Below are experts of layer 7 (counted from 0) of a mixture-of-experts language model. Rows are named router (the router's row for the expert) and show model dimensions 0-63. Each number is 128 + 24 x the weight over its row's rms, rounded and kept within 0 to 255. Numbers have three digits each.
After each expert's rows: "raises" lists some tokens whose logits its average output raises strongly, later layers aside; "comes before" lists some tokens at least twice as common just after its tokens as in all text. This comes from a sample of Wikipedia text that the model never trained on. Tokens count by the router's weight.

# expert 6
router:094128121146130136109115111136084142146153109144103164151140123111091174180117093128166074138125134087140104117115057125104082131139117155180135177127109097106123130157106133112088099140113129
raises: " –", " |", " of", ";"
comes before: " ", ",", " to", "ing", " as", " with"

# expert 2
router:137130120171116166115138167161108129121183072149135110096105087132126095125102112148119130106176145172134121132110111121135117152101127138145105149092111163150091126115136088112125135067126116
raises: "1", "3", "2", "4", "0", "5"
comes before: "0", "9", "1", "2", "8", "5"

# expert 35
router:130091126115102151153135144125111109115145151163107135132189110143141127085126121134166148107159097147147144161136171162140114111173126163107136129155151142122071123093137136117136130146124106
raises: "This", "The", "He", "In", "After", "As"
comes before: "|", "\n", "-", "==", "The", "==="

# expert 20
router:129120118148128149112068108123083135194119146153150150133109129108093071171148110121148122143117122132114100120089158073119105136121153140108189100103149077151145092109166172121141157112122133
raises: " in", " at", " on", " for", ".", " against"
comes before: " to", " in", " by", "ed", "ing", " of"

# expert 42
router:140099102087119094136155120126117151104120095107103127133141117137149081142096100118177114136148110139139136154146139153138104120108101102137115189147124121148116152107155125099134126127112140
raises: "-", "\n", " ", "|"
comes before: "-", "\n", ":", "|", "=", ")"

# expert 48
router:138178126115107159128099104148155141143131119143123112108095153118147106102110120134136107142092103131179126154123142106121141126134131157131133121161175115154146139142110152129124181129107096
raises: " at", " in", " by", ":", " within"
comes before: " of", ",", ".", " and", " in", "s"

# expert 4
router:134097143136126133086150124093098166118132157104158129119045141101117100186146145163131122149123119136141145130127141108112147135130126132131131152125121151180118160136090125111112145137171141
raises: " with", " of", " on"
comes before: ",", " of", ".", " and", " in", " is"

# expert 47
router:137120102183111064120123143148137148097108102113150104127119100114146103129065116119159109093154120133152118084091125158128171145127132115126100152116111148127127119137176112108097120147119137
raises: " |", "\n", "M", "E", "K", " /"
comes before: " |", ";", "–", ")", "3", " ("

# expert 14
router:149167096142143139137160117124145142104096102132145110147110086102075123132111180104153143134139100146145140135161128126094138130142110142119144148107124162105125102188137117126122118167147167
raises: "art", "ash", "ots"
comes before: "1", "2", "9", "3", "4", "8"

# expert 37
router:138111129150127129143162141114127137126179116159145136147130101126135111127145089138126109085181079145099134164109123113143171136111171085131092107090147184117084136172103115081166087134090159
raises: "0", "1", " |"
comes before: " |", "1", "0", "2", "3", "4"

# expert 7
router:095128106116089095134142128132102093156115128143161125091142154144104132096083135116123125148141105122088103083140148099141150124052104105135184143125073143120131144152117121136115111149098142
raises: "'", "’", "hood", "V", "ese", "bor"
comes before: ",", ".", "S", " and", ")", "C"

# expert 30
router:084068120125120134117153170164102095095104083105146106123074099167152122158114087172142144118125151137086163106098081140158130143112116138151124108088095152144093162131113115070118091145130106
raises: "9", "3", "7", "6", "8", "4"
comes before: "0", " |", "–", ".", ",", "9"

# expert 28
router:134167116112135122162122172132104116136162142115172133159152125150125121133123073093128104120114166120113145115158092169069137144111129152159176143107150128137145120124124104149136129144124182
raises: "5", "6", "4", "7", "3", "8"
comes before: "9", "0", "8", "\n", "7", "6"